config.toml
num_hidden_layers = 12
hidden_size = 256
d_expert = 352
router_score = "softmax"
normalize_top_k = false
routed_scale = 1.0
balance_loss = 0.00253
balance_bias = false
init_std_router = 0.00979
lr_router = 0.00221
tie_word_embeddings = true
learning_rate = 0.00727
train_tokens = 647300000
Below are experts of layer 4 (counted from 0) of a mixture-of-experts language model. Rows are named router (the router's row for the expert), down (a neuron's output weights, with its number) and show model dimensions 0-255. Each number is 128 + 24 x the weight over its row's rms, rounded and kept within 0 to 255.
Before each expert's rows: "comes before" lists some tokens at least twice as common just after its tokens as in all text. This comes from a sample of Wikipedia text that the model never trained on. Tokens count by the router's weight.

# expert 10
comes before: ":", " ", "\n", " \"", " /", " P"
router [146 154 156 160  97 116 200 105 137 165 111 106 167 149 146 112 105 129 119 163 127 140 115 111 124 166 156 182 130 156 131 123 136  91 124 159 158 142 134 120  96 131 177 101 107 154  97 169 125 141 129  79 147 128 118 115 147  72  83 169 100  73 105 126 138 135 147 120 104 167 161 134 138 140 156 139 140 131  65  74 140 143 131 108 151 162 161 114 163 141 131 114 139 141 126 149 145 139  85 115 157 110 107 108 143 111 159 135 162  96 167 168 130 106 139  62 145 140 146 121 148 142 127 101 130  94 130 138 180  97 137 113 129 126 155 123 113 109 174 140 105 163 112 101 125 117 118  65  80  94 119 123 107  99 137 122 116  92 156 148 133 113 137 107 139 109  75 134 132 123 135 137 112 111 110 129 115 161  98 168 131 174 141 139  68 134 130 107 119 100 141 117 123 123 159 122  91 152 112 141 112 122 140 117 130 126 139 108 153 112 141 151 161 137 121 153 135  98 103 124 156 137 112 119 167 133 133 122 118 115 172 135 125 132 155 123 145 136 126 125 126 133 121 145 107 123 146  92  88 128 128 127 166 145 129 103]
down0 [149 109 123 131 140 107 108 127 122 141 152 157 117 138 172 124 111 147 120 138 141 139 124  85 123  86 159 150 166 127 141 146 101  95 166 127 149 153 114 152 142  71 142 158 121 160 144 129 150 133 121 128 120  83 122 161 133 132 126  94  99 160 129 130 139 155 103 108 162 141 117  96  87 127 144 139 143  97  93 155 152 163 125 114 129 173  95 177 173 122 102 152 114 128 120  89 141 131 104 119 174 110 171 133 151 122 132 123 110 117  90 118 134 131 163 152 126 105 104 117 109  94 128 129 145 130 177 142 101 112  82 141 130 119 122  83 122 143 127 153 155 100 129 124 136 122  99 118 123 125  81 156 129 116 134  87 148  76 117  84 134 112 105 119 132 125 110 146 127 122 159 140 161 112 115 107 108 110 140 144 156 145 136 184 111 131  89  98  96 121 125 128 195 127 150 106 135 141 147 138 175 130 127 118 146 130 106 166 168  93  87 102 160 109 145 140 102  81 147 101 122 110 129 138 130  49  86 158 140 154 163 166 155 157 138 137 164 124 158 159 131 133 136  97 106 151 100 120 159  97 130 107 128 145  95 143]

# expert 1
comes before: " the", " and", " he", " which", " a", " but"
router [116 134 175 157  80 155 187 122 150 175 110 133 130 128 106 125 124  92 163 131 115 108 108 139 139 141 166 103 153 154 168 101 124 115 135 163 110 102 181 150 112 111  78 139  79 160 134 175 130 150 150  90 120 143  68 106 126 113 113 132  95 142 102 137 108 124 151 116 116 111 173 117 156 127  99 159 135 125 136  94 145 122 112 126 139 135 165 154 108 187 128 120 148  71 162 135 111 110 105 120 142 103 109  99 133  99 143 170 123 103 159 156 136  86  87 130 120 145 145 136 138 121 129 155  99 129 106 125 127 147  81 143 152 142 135  89 112 150 137 106 121 118 118  88 124 115  99 127 124 110 119 110 172 136 141 110 116 129 124 125 165 127 177 117 144 162 123 137 126 109 126 114  97 144 163 106 136 146  99 131  95 143 135 140 118 124 110 127 143 169 131 143  91 111 134 142 107 142 144 164 113 136 103 115 145 158 124 146 132  67 137 191 152  89 127 136 133 132 116 136 131 137 140 136 119  98 107 127  90 122 127 134 106  92 152 164 136 137  75  90 127 110 118 148 182 135 140 108 108 147 124 108 156 139 196 104]
down0 [121 122  97  86 137 159 100 192  86 199 159 167 148 176 162 123 145 147 123 126 129 100  90 142 100 173  99 137 104 169  87 162 117 127 152 151 121 173 128 125 144  86 137 130 124 141 102 125 171 143 139 166 130 111 125 110 145 149  97 171 126 119 125 150 126  96 139 110 138 131 131 145 124 157 140 163  89 124 140  92  91 140 133 128 105 118 122  93 115 116  93 186 124 131 122 112 179 126  87 107 120  82 148 108 165 145 123  78 124  95 107 128 145 124 111 133  92 151 148 153 103 109 131 159 130 151 138 179 129 133 146 102 145 150 160  98  91 148 158  84 101 153  94 176 133 150 129 137  96 111 123 146  97 119 122  74 148 111 139 103 120 107 120 123 115 163 138 135 125 143 102 139 121 171 130  98 122 121 116 112 139 135 123 108  97 150 153 133 142  92 128 130 156 162 143 117 122 139  91 136 151 138 119 127  96 112  82 114  96 121 145 168 104 133 144 140 116 104 132 139 139 121 107  93 142 112 113 117 130 125 113 115 154 160 112 124 110 114  91 149 143 121 140 104 110 166 148 101 173 159 118 106 127 142 165 146]

# expert 8
comes before: " a", " to", " in", " the", " been", " as"
router [116 115 144 106  86 119 135 143 105 148  69 110 171 178 112  88 142  96 121 151 127 159 126 148 130 133 131 190 145 144 109 160 154  99  93 124 125 128 136 130 200 139 122 144 124 101 146 163 101 140 143  96 165 156 112 154 170 133 112 132 119 131  77 112 125 196 125 119 101 170 118 109 122 142 120 140 152 119 111 111 141 102  97 109 151 119 152 164 110 160 147 112 116 144 178 155 120 120 106 107 137 140 115 117 144 105 153 137 122 126 136 119 143 133 147 126 114 122 119 116 147 141 122 112  93 135 129 122 127 125  98 123 159 100 117 113 104 158 173 107 124 153 121  98 109 123  81  81  84 124  73 109 132 131 116 178 104 147 143 127 145  98 126 163 152 135  86 118 136 124 134 122 120 126 177 147 158 103 119 120 111 140 143 162 105 119 142 102 158  75 124  98 130 153 163 106 138 136 130 146 133 101 126  91 107 139 152 159 158 118 162 135 140 119 174 149 162 132 180  94 100 166 133 126  73  87 105 156 116 149 121 123 106 124 119 137 131 140 152 128 123 150  91 150 144 112 186 132 108  91 148 112 115 122 160 140]
down0 [135 135 145 113 121  99 149 121 113 138 144 137 112 182 164 142 168 137 103 147 116 154  69 104 158 148 132 164 127 127 145 134 117 185 114 125 116 123 164 125 116 123 121 120 132 128 151 165 137 104 119 128 127  95 109 116 116 133 108 128  85 164 180 105 110 117 122 147 165  98 159 160 134 131 132 146 116 214 156 107 144 101 101 130 118  96 118 118 156 135 112 103 162 175 130 103 112  86 111 126 149 136 192 158 129 114 132 132 134 152 119 131 103 122 125 130  99 117 105 178 131 119 113 159 125 134 142 112 131 112 135 120 125 104  99 147 136 123 131 100 144 135 157 132 154  90  79 154  75 123 123 145 125 108 133 112 100 114 144 104 126 124 164 121 113 174  98 119 121 111 120 128 155 156 134 195  82 121 137 107 153 124 159 143 169 155 162 121  92 129 161 122 133 119 131 159 145 111 166 144 130 106 151 146 131 142 125 157 134 135 115 137 118 121 169  96 114 132  64 107  84 161 137 161 119  77 102 116  98 115 177 195  93 103 135 153 151 141 106 107 125 120 152 121 148 109 131 124 107 152 111 124 129 148 157 152]

# expert 14
comes before: ",", " (", "er", "'s", "\n", "i"
router [115  76 157 191  86 119 144 109  87 143  89 101 134 144 145 126 134 149  98 125 104 116 122  87 112 144 166 129 128 136 100 125 145  91 124 138 142 156 153 124 137 140 164 137  66 156 118 137  96 153 145  98 141 153 135 109 146 137 120 152 106 136 148 132 153 121 141 132  91 170 174 117 112 130 144 143 144 133 110 112 160 137 138  88 150  94 112 181 100 171 128 102  97 131 131 115 101 152 106 112 123 147 104 101 194 117 127  93 134 158 142 142 144  88 136 117  77 148  97 143 129 111 124  88 146 120 122 159 176 112 123 105 145 150 145 129 116 143  93 111 114 146 107 116 110 155 134 159 117 135  87  99 111 204 135 119 107 115 129  95 126 118 132 116 115 127  77 153 120 121 119  95 108 129 165 160 137 176 110 122 131 140 147 144  80 132  92 103 137 116 148 146 109 152 145 130  83 152 129 138 114 162 110 142 106 169 150 157 153 139 171 123 140  92 130 131 148 106 169 121 141 176 146 107 114 120  85 138 129 101 151 137 126 125 124 142 118 142 132 125 126 147 119 152 153 127  99 116 125  76 154 126 137 142 191 137]
down0 [105 135  96 154 149 188 147 145 131 120 155  96 141 156 114 125 153 116 114 127  92 116 140 117 127  81 144 138 113 117 164 168 132 120 138 169 122 122 145 131 155 155 164 139 107 110 165 130 144 154 125 116 108 107 149 123 116 148 129 169 107 111 132 109 139 151 150 153 121 128 144 107 111 124 121 144 108 139 133 130 160 101  81  90 138  91 104 144 138  93 112 108 136  96 146 130 145 133 104 176 133 164 133 133 127 138 110 143 125  84 142  78 100 112 148 157 118 114 123 136 116 146  92 102 146  79 156 141 126 106  98 163  98 150 152 135 143  91 141 137 128 135 126 115 110 165  96  94 151 142 153  94 170 111 142 122 142 142 149 100 103 120 136 126 115 100 102 152 111 142 164  96 146 150 123 173 149 147 128 130 164 137 110 126 140 144 124 154 152 102 126 111 127  90 130 106 120 158 183 149 143 141 141  72 136 155  98  44 135 185 147 148 160 111 121 169  91 154 165 190  77 128 114 130 115 130 109 165 125 109 145 192  88 145  95 110 126 135  93 152 127 124 126 120 124 139 103 137 135 145 136 131 147 154 156 159]

# expert 7
comes before: " the", " a", " his", " be", " their", " United"
router [145 134 154 129  96 171 137 111 122 147 128 124 137 150 170  92 145  88 165 123 122 171 127  63 122 126 123 124 137 169 120 121 141 119 143 125 153 148 152 135 126 155 128 147  96 142  75 156 146 150 146  90 163 172  91 117 143 110 102 137 100 156  70 138 138 162 167 101 110 150 150 114 152 125 135 144 115 114  98 107 154 121 105  98 141 188 137 119 148 136  95 122 158 131 141 161 141 136 114 133 147 120 111 110 157 122 145 141 145 129 161 131 195 119 150 131 116 138 133 154 143 157 178 116 132 101 180 141 104 133 124 109 165  78 132 113  91 187 163 117 123 114 130 104 118 112  84 102 115 114 110 117 158 139 108 126 134 132 120 144 144 130 139 129 109 120 128 147 133 118 131 132 125 132  92 110 154 182 102 139 111 131 183  89 104 117 121 140 129 136 130  65  90 115 181 127  97 166 129 104 115 144 149  59  86 108 138 114 134 151 194 142 108 145 132 119 126 130 143 125 143 119 154 134 100 146 114 131 128  92 111 135 131 109 124 153 154 128 112 108 130 128 111 142 124 144 146 136 100 111 167 122 186 101 144 116]
down0 [129 102 122 125 109 143 148 176 144  92 114 120 151 116 144 145 142 107  86 114 143 119 107 140 125 148 105 117 104  95 144 115  95 115 119 119 119 174 152 145  78  82 120 144 148 150 101  89  76 130  95 108  90 124 127 143 170 106 128 119 138 116 191 106 167 111 152 168 119 136 118 116 133 156 128 109  86 121 143 114 104 138 107 100 107 114 172 145 182 136 117  92 134  88 135 147 147  73 141 126 147 114  85 144 118 137 133 123 155 149 103 129 137 100 116 117 131 105 111 116 149 137 157 146 122 118 123 140 141 115 106 141 126  61 154 137 125 141 129  88 123 131 148  90 117 120 120 101 122  82 120 102 152 164 131 147  98 179 148 110 113 104 102 141 141 127 135 136 141 138 155 156 112 148 184 125 138 135 147 169 162 121 122 125 115 136  85 112  86 166 175 125  86 136 122 149 121 166 106 119 117 115  83 110 144 157 109 107  99 138 132 125 128  98 128 165 135 142 190 128 122 150 132 120 178 123  90  88 147 159  91 112 148 135 134 125 108 126 118 147 167 113 122  98 130 150  71 159  77 136 110 132 111 118 112 146]

# expert 0
comes before: " of", ",", " and", " in", ".\n\n", "19"
router [157 115 141 123  72 129 181 108 113 138 115 129 155 155 158 114 143 109 136 162 115 127 122  77 119 147 126 178 176 178 117 161 151 125 129 182 175 149 146 138 105 164 152 148  92 171  81 142 114 142 160  86 171 131 115 109 126 139 138 135 121 109 120 130 144 138 130 126 128 175 157 147 166 141  97 157 159 121 101 118 127  92 139 114 150 122  92 153 122 153 128 115 108 122 152 139  97 146 148 119 101 157 107 118 153 118 123 110 118 130 103 150 149 138 127  83  74 159 134 132 186 166 122  84 116 115 141 105 120 118 136  98 179 116 169 145  79 149 137 135 151 104  89 119  85 147  87 114 116 100  99 129 128 143 115 125 106 123 142 132 148 114 161  93 116 137  96 134 143  89 141 135 148 101 135 129 100 107 123 152  90 140 145 124 137 113  91  87 127 120 149 116  89 193 137 120  90 122 123 106 101 139 106  82 126 116 158 136 150 107 127 156 112 112 132 169 131 118 120 131 162 119 123 114 128 129 107 151 115 101 118 158 120 125 135 135 137 121 136  87  95 120 102 127 167 121 158 126  90 122  92 115 140 174 139 141]
down0 [138 138 138 112 138 119 123  72 133 144 160 155 138 144 110 146 137 140 134 121  73 123 172 137 114 100 138 120 134 119 129  85 129 137 117 126 157 121  81 150 120 136 133 165 113 148 120 152  69 162 106 125 149 161 129 116 132 148 125 102  67  84 136 130 157 126 117 138 121 129 135 105 167 134 168  94  87  95 137 135 163 144 141 116 134 175 125 136 137  94 169  96 135 142 144 116 107 153 138 146 140 106 110 125 151  90 116 142 137 124 129  99 127 109 151 161 116 128 135 171 100 112 136 145 117 126 123  86 126 170 165 116 134  81 117 115 146 119 149 120 153  97 125 161 132 135 171 101  92 106  92 128 107 101 103  89 148 128 106 168 104 157  84 108 158 110 115 135 129 162 147 132 137 144 138 117 118 154 118 133  68  85 150 131 142 135 152 102 141 132 161 130 111  94 144 139 105  80 120 115  80 102 121 161 138  95 138 140  87 159 105 123 165 136 147  91 141 102  91 146 147 123 135 109 163  92  99 139 168 132 101 147 104 158 139 108 106 135 120 158  98 134 131 107 120 148 111 109  75  81 188 117 147 116 137  88]

# expert 15
comes before: "-", "|", " ", "===", "20", "The"
router [109 158 146 156  72 144 172 156 101 132 150 109 134 126 120  94 129 122 137 142 144 151 139 115 146 129 132 170 177 162 110 160 120 141  76 103 182 149 155 163 135 168 126 103 125 141 103 153 110 125 149  66 144 176 113  96 118 188 140 163 135 138 126 133 133 133 128  93 118 134  67 109 143 117 120 168 121 107 128 118 147 137 142 110 135 142  87 135 150 129 121 120 107 141 143 118 153 140 124  96 119 151 145 120 150 156 120 131 137 141 119 191 156 103 147 143 102  97 109 113 160 121 137 100 136 108 117 122 154 144 102 127 140 144 122 134  97 158 150 105 129 120 123 119 126 137 112 149  84 129  94  81 137 190 130 100 133 109 154 152 141 111 148 102 116  79 102 126 115 105 156 144 113  94 151 137 121 138  86 119 124 151 152 154 102 114 109 121 115 126 195 123  86 143 156 127 100 158 174 172 178  70 134 119  91 112 146 131 125 113 150 121 121 108 118 110 128 141 136 115 134 154 150 125 140 140 150 162 124 118  72 121  97 137 173 119 129 136 134 160 109  95 120 159 121 139 134 137  89  92 143 127 139 170 117  94]
down0 [128 132 130 117 147 129 184 116 124 121 167 160 120  99 102 132 137 109 107 140 136 152 133 104  93 104 155 127 143  91 167  91 131 106 102 131 133 140 117 114  76 148 154 128 166 123  70 133  98 118 110 158 130 117 137 122 102 112  70 126  83 200  89 145 140 110 113 125 154 124 130 155 105  76 155  84 124 135  99 138 144 144 118 105 146 134 112 148 133 171 135 113 106 154 133  93  76 165 148 130 128 153 110  93 128 146 109 112  75 190 144 156 126 156 114 119 176 158 145  84 112  82 154 114  93 114 119 143 116 145 115 124 149 122 109  89 137 165 162  90 138 139 125 126  95 138 124 133 104 122  96 119 128 118 112 136 126 131 141 116 127 112 155 126 121 129 139 121 108 100 138 110 110 157  95 138 163 154  99 129 139 123 109 173 131 170 132 135  92 154  96 129 109  92 128 132 137 136 139 120 127  85 149  74 119 114 111 148 117 162 128 147 117 124 150  98 102 116 122  82  69 144 133 109 138 168 124 133 127 127 134 110 133 148  98  90  99 137 105 109 152 108 101 161 122  69 103 151 110  89 106 126 139 124 142 134]

# expert 13
comes before: " |", "–", ".", ",", ";", " |\n"
router [138 103 152 147  54 131 164 125 117  90 101  76 108 153 153 123 151 109 139 122  94 168 106 113 130 127 133 156 171 185  98 120 172 110 148 111 174 150 147 140 181 135 106 160 136 114 113 161 124 127 107  85 128 153 155 115 136 122 143 147 141  78  94 107 109 145  90 107 117 108 131  99 117 107 121 145 164 131 143 104 161 102 101 115 138 180 109 168 106 138 128 104 128 156 121 154 189 128 118  92 136 109 102  92 153 102 158 105 153  96 108 144 147 109 118  76 105 130 113 114 119 143 134 121 141  90 124 152 145 144 123 112 133 111 133 116 118 149 157  93 114 160  84  88  90 167 146 134 136 120 108 118 139 137 105 128 123 113 169 132 135 118 161 158 128 160  94 126 153 140 143 122  81 173 139 134 151 123 135 135 129 138 133 183 103 128 130 114  76 130 120 152  96 154 133 135 117 130 174 149 143 151 142 100 114 130 151 135 143  95 140 125 125 109 151 140 149  80 118 114 147 162 143 119 124 113 124 139  67 110 115 167 119 164 128 122 126 119 119 112 125 119  79 123 151 137 147 127 118  79 137  95 133 124 157 110]
down0 [106 109 147 142 104 116 140 143 151 167 137 149 129 150 132 118 128 146  89 104  98 141 140 100  86 110 139 112 164 123 130 118 127 135 142 142 147 119 163 117 132 143 134  78 117  91 115 138 130 100 123 134 146  88 153 120 147 103 105 151  83 125  74 108 159 137  98 134 143 140 162 115 159 136 163 154 152 111 141 116 140 120 139 129 126 108 149 139 146 154 117 111 184 113 155  93  97 145 143  75 131 142 124 157 133 128 154 142 143 135 131 161 141  95 131 148 128 137 125 108 109 125 140 148 156  81 104 103 131 115 151 156 133  99 127 113  99  99 113 117 175 107 103 165 118 143 137  97 149 133 138 104 138 100 137 127 161 102  99 146 149 118 114 151 141  99 156  87 125 121 148 108 154 186 126 115 157 140 118  89 155 152 145 149 185 131 181 158 140 116 123 120 126 112 109  98 148 159 124 142  98 125 120 104 150 167 124  69 169 111 127 133 146 123 102 152 135 110 124 130 110 114  38 123 137 187 117 124 134 114  93 100 149 128 148  84 107 132 143 115  92 106 145 158 178 124 163 183 167 144 108 119 135 148 176 111]

# expert 6
comes before: " ", "0", "1", "2", "3", "19"
router [125 138 151 161  47 156 157 121 133 128 101 121 150 139 118 111 116 142 130 123 127 146  96  58 119 136 147 172 141 180 126 126 113  94  98 135 138 135 125 166 168 156 132 115 123 145 151 178 121 128 113  75 125 168 120 132 152 106 142 179 102 113 106 113 139 124 168 136 113 156 120  89 108 162 134 140 106 118 105 134 130 120 136  97 157 105 114 114 140 130 105 118 140  97 132 143 143 130 130 130 139 172 126 113 157 135 148 133 116 104 146 155 128 109 135  73  76 147 105 124 141 166 106 116 129 134 142 130 169 109 119 120 146 122 112 124  78 222 125 119 139 130  77  68 112 136 107 119  92 116 120 119 127 131 127 125  97 124 156 133 126 123 177 122 157 104  99 162  92 110 130  96 114 133 102 113 128 158 103 151 132  97 178 143  96 114 124 113  99 104 117 113  91 145 177 134 119 193  98 140 107 106 112 141 110 127 148 116 114  92 136 141 135  87 127 111 162 134 143  95 196 140 127 135 130 152 129 120 127 126  99 129 129 120 121 169 125 143 108 125 122 122 113  98 139 152 124  96  77 134 118 121 136 142 124 137]
down0 [114 103 109 155  96 165 202 103 171 117 124 156 100 111 141 115 123  71 114  99 105 116 119  92 118 112 135  96 122  98 122 129 111 149 156 128 113 103 115 126 149 129 148 157 135 133 174 106 107 101 139 187 148 111 122 147 169 131 111 163 127 104 134 133 117 165 115 132 148 108 105 100 133 135 125 117 153 110 119  84 130 133 167 121  98 145 157 151 136 104  92 133 135 109 137 140  93 126 143 108 155 131 127 128  89 131 124 137 130  94 127  99 100 106 130 155 143 152 119  97 152 149 137  96 155  91 103 143 107 104 121 122 100 105 125 157 158 164 139 129 135 126 130 146 106 121 135 180 111 135 107  84 168 175 134 139 115 159 131  93 140 145 132  94 137 109  91 136 131  91 131 100 105 103 124  88 123 114 139 147 128  76 113 126 118 129 140 153 165 122 108 106 149 174 187 134 107  97 163  98 149 130 160 148 144 113 150 105 123 137  99 122  56 132  96  94 107 116 130 117  79 127 159  99 135 123 135 161 124 126 138 119 114 162 140  38 115  99 167 135 115 138 139 142 130 133  95 132 102 147 107 124 107 155 101 139]

# expert 2
comes before: "ed", "ing", " of", "s", ",", " in"
router [109  73 135 138  85 119 121 110 117 141  99  87 138 170 100 104 133 119 131 125 125 149 171 108 104 122 141 136 130 153  93 165 145 136 111 163 143 123 121 130 138 130  76 162  85 136 116 133 128 139 113  96 103 123  88 122 160 137 124 147 133 111 113 125 124 163 159 101 103 117 147 129 141 123 147 140 128 110 124 143 164 102 129 114 157 104 150 169 100 114 103 121 112 135 147 145 131 100 140 121 112 107 116  92 160 111 129 122 121 157 110 133 160  93  94 123 106 109  92  99 134 146 127 122 110 126 177 144 182  70 115  65 160 124 138 120  68 140 163 127 141 156 126 131 118 124 103 104  88 102  83 118 175 144 108 128 135 100 156 146 135  89 124 138 137 133 111 137 144 148 134 118 117 113 145 119 136 149  79 126 113 149 153 131  57 108 113 122 137 139 124 151 113 107 134 120 106 176 156 122 129 167 104 112 111  93 150 182 124 109 197 143 126 103 105 112 140 126 134  75 143 150 136 116 130  79 112 138 117  85  89 175 106 164 158 141 141 105 124 106 115 141 125 130 129 165 153 130 104  91 135 137 148 155 180 125]
down0 [105 138 136 147  96 141 127 124  95 178 154  91  89 114  95 109 149 130 161 137 139 111 107 116  98 127 109  93 116 104 111 130 126 118 165 147 139 119 162 141 169 106 115 133 116 156 165 109 110 101 182  96 153 173 104 114  87 118 161 128 150 140  81 143 119 153 124 106 149 119 104 128 111 111  54 150 112 143 157 104 146  96 113 151 117  99 104 132 124 145 115  79 124 136 159 170 139  97 113 106 129 139 157 108 173 124 141  88 155 124 130 116  83 143 120 128 125  87 126  84 113 122 130 124 123  72 148 191 100 158 138 115  96 137 118 135 111 150  92 128 125 107 141 115 119 127 107 113 162 138  89 135  98 142 154 119 112  77 119 132 149 147 135 132 169 148  93 162 149 108 118 153 129  97 125 148 116 143 136 146 139 118 104 110 145 170 170 130 113 141 132 109 182  91 163 142 135 125 110 130 133 111 140 146 132 119 132 123 131 147 110 129 147  79 182 135 111 135 133 135 132 104  96 132 121 122 111 133 144 176 179 106 130 142 140 118 134 142 148 191 131 153 114 128 129 153 132 106  87 148  92 144 186 121 139 156]